config.yaml
num_hidden_layers: 11
hidden_size: 128
n_experts: 128
experts_per_token: 8
d_expert: 32
d_shared_expert: 0
hidden_act: "tanh_gelu"
moe_layers: [0, 1, 2, 3, 4, 5, 6, 7, 8, 9, 10]
router_score: "softmax"
normalize_top_k: true
routed_scale: 1.0
balance_loss: 0.0061
balance_bias: false
router_cosine_scale: 20.0
init_std_router: 0.0125
lr_router: 0.00256
vocab_size: 8192
norm: "rmsnorm"
norm_eps: 1e-05
tie_word_embeddings: false
optimizer: "soap_variant"
learning_rate: 0.0054
beta1: 0.95
beta2: 0.99
batch_tokens: 131072
max_seq_len: 512
train_tokens: 700100000
max_steps: 5342
dataset: "wikipedia_en"
Below are experts of layer 4 (counted from 0) of a mixture-of-experts language model. Rows are named router (the router's row for the expert), up (a neuron's input weights, with its number) and show model dimensions 0-127. Each number is 500 + 50 x the weight over its row's rms, rounded and kept within 0 to 999. Numbers have three digits each.
Before each expert's rows: a language model's description of what the expert responds to. This comes from a sample of Wikipedia text that the model never trained on.

# expert 34
It responds to: Institution name heads
router:531566522495450471508507517537494470571424530520649523479517432491527556480494547475502486377541659524538462552551442493461498473503487511533454547403447515526554509533520505466492534454527514561515509488461543522589598486482564532487499536449551457501434524507537467562472522437477484512536490476506492543492585502436461470474515511448508576579504440473436455488584517270396542537510
up0:564504448616442474552463452454584442469575448542533558470447461500470478449587527450487499513525491550511496583484535497380571517497578558540447505518563526601528398531520502569510472510524473508478488609594530534626483453529412525502568509477558528573488493493515498527471444493479429570470577390487557608432514477477538538463509425536470539458485517543433578509514436509472544458460
up1:492447547523455477497515487531457502436591452490521504385491476389413460494467505509571472495494470380571457542515474446581561539535445435487452530488483545492493461493489442478456459412489509517480400552461444491552452555601454421517504475474353474615430427431434407487546482575471517508455508478520425553457533549549463537571486527483517458548460570528525498436489577484531494592469
up2:498373582450575502452497466526476448388560460478489442506481544444362535454475504496428406476487499497479518504557494519535507564600462487463576444528455661544472451427552527486516488535579498530512460516539416441522452423508543461490431474542462492512520426566543439461509559588510513585480413486524526478516499546437540456585418560537483471523435501537559551540438509528489538541500
up3:542490574473577492583498540431519502443497454482528493425507508439537523580477517534444399518556509459522485495514491499445464515538427524510670433435470516519467509494524412507566501493475544541543536471478441583557480576502518447455553445560453538486411479466515611497582495454503479462536540576474481555413373573486440418533497445488534545562527551479456490559540534523609559605496
up4:445505530448582523450433486438484480483496544553490564484498412419505486528509506494622511585530522475516484489497497494525547554526472492507478468505560430610467492467567627567457501454548558543504565512485373525460558502538371422461540611485580557512537460471460410516436433455482570605537445520490466563566503545512536548532499504437575490526514511444496471446457569508597502571506
up5:578387517483531529439503578565431469477493478472492455545468481507470474488411557422522575497464520418589549502536455569596567489581553438576405423478507450462469474463489486502524449460403483434537415518518537435567539522487501492465581518483529499474546497505498496460455383500464503544473529409558575506500390413473537594483454421525518522535457548588521559604510523484511501500456

# expert 25
It responds to: Digits in tables
router:478453517523543473401549511606461518492489436478479529445536491509502560453516493552465449438468460503644413525432459384582567568496494529496412435446487488546459502506525477517475504465477516508593502512482495495599405540486445516486468597499488433417461555492471562500455428556545512499558478465530441543455455555326441430550588520532546503496490536530612553494502527558515498508506
up1:467572572498439439556459500453455551496453503568540444489486492549543503506523517452505547454446539554488500562424495499504557475565471516602513547534549410487554480485458464568572477554507526504422534520520443424506486457495556425542382535497536476578535445514544439517502469500413421519444446536437493484599515510467503552483569570413568373508547471432387456541460526407429586537445
up2:505527427425485467452512501443507507472443548521434424528503522518480541477483525462566559434430512525455555508507492527575544565478534508517524556500458528456521443427472424459574401535504552481490469460404563413476472512442408447413456510498556501530493500448647451440467492493456444466462425453427423433501495492497491536405570412558464545529540422386452500539503537497386441462436
up3:546428384498509506461470583486473456477497480450497529451424479507434492550471547450550485524456464484554479550604436501519444442564519516551498527439438469424482432493527531487479533508493508486593524543425521538491544511541601567529592478549450522629406464466517531534423514595566482533506502427584519505574489504502545461578426509478430512599427478465492500478443408613415501434496
up4:357570469507519513530442440442506460478452462521476476524499581517475465475580479398503484557510443470482539486508493526539487486527548439431618461475450455574519438447494493420372544601510458445501486488424392518529497538542525608551502451579449452503492499497531486545557475471496478504510470477516540455464533409491503575456417518560435499502509435626541498438388572561492502537562
up5:562577472527443584591526449473543549483494479512499461538510418442513385423497488549537475510390577588478579510561496492480489533452460552386619489478483542498445432573486538480516516501562466513506509527457461458522492549551405559527485438522457459497595479554450511487493480530630579458481427571495455491439540522509520452401367507541517526429581472533481470440524452487483467502495
up6:522449535565499609522466574482569560441432525564561498513520502488420449532537539535561606536483584442524497579463498500615542473505503591579476495540573606525536526425513535494503510509512506487450463503529427401506470541468557410560464459511418540546529546494431469483500550430548552542538510448465520476583515435572445511489467525596404505468535483514576485525498545483617587488561

# expert 14
It responds to: Section heading words
router:525584487447453444502467467570575428509482520463611435606568541529491584444465529494420430442556562477523521538501426475555466504461512484573440500481517560606521494426463490521486508512505510482461458507501553444524577446500520488441536561443544430403438626498506504498464500484537617492521540524461485487512394437396494493479522467515500555527603457506541533546530564392442544567545
up0:522463573492498569534487423503514547511402572455457474509542557523538548410495526510586558536471410528431437415441516541486522412577506483507636575608447504477534544460547522572517523474431443529560502496507418440371509548548483565550538482439472495471492460414406429479516511492477502545481593576524524499538528471597584607461474506445444470487476460502527508476501472532452483518501
up1:477503430505527516481523481451538533456452460547530480544490543528440553623509510549561496467394571522494526497518519475468535617520473440417474493525505468458494563495421496541556484490562566469512506430529399505627551493491593480473434487563411505476481544553395578490450433520543437488496489593477496501429514551393458412553395586439537456440447540491545565483506438455526537542461
up2:523512535441581542500522562520564467478550519439435465512530642480481479575494474496428470519608443507439379543474523500433516475535522443555529492501516520585493567482509498473543513480462462470405514530471437486456515469571467478554427478472579500583473525511473559478490478542539540453447463551449634469508636510637498518434429499504494492598480534517476471587477513470420477576419
up3:449503487558533528523509581543479579534443501493481495486419494572459529565516544598548502421545525467487495569457588573562489571509385414506527453355523563491559450437524516397483481535476487576485446522509417583483516537538481509520573529408421592538544503461457446509488467561511514484515521441524479422538597449552516545466496451543442527530441591572457565457463525531525490518571
up4:546531455455490601396518481552535549487515483482548469504447514462440537376407484518459488549506502432610596544545486422482466576508463370506512591409524482508467463506559485488540477472483434482539450494537534547502534449474474562506434578552558498452519473364523513434411460521551510474616502503451539591524561518526479467534443487587480540477481438491436561528429538539443477495547
up5:422475445417588562655453485439424509516508462530521504466557453484446482494568528481459523496529435510470520524582539584565487429524459415449555559518548460478424495549521457513537534508586430477470472456460387586483514469478461460495505467564449430528494493460587534413522513496524458453498484517439528529462525500512514595485425525487612483503487524465505457561429449580631450428548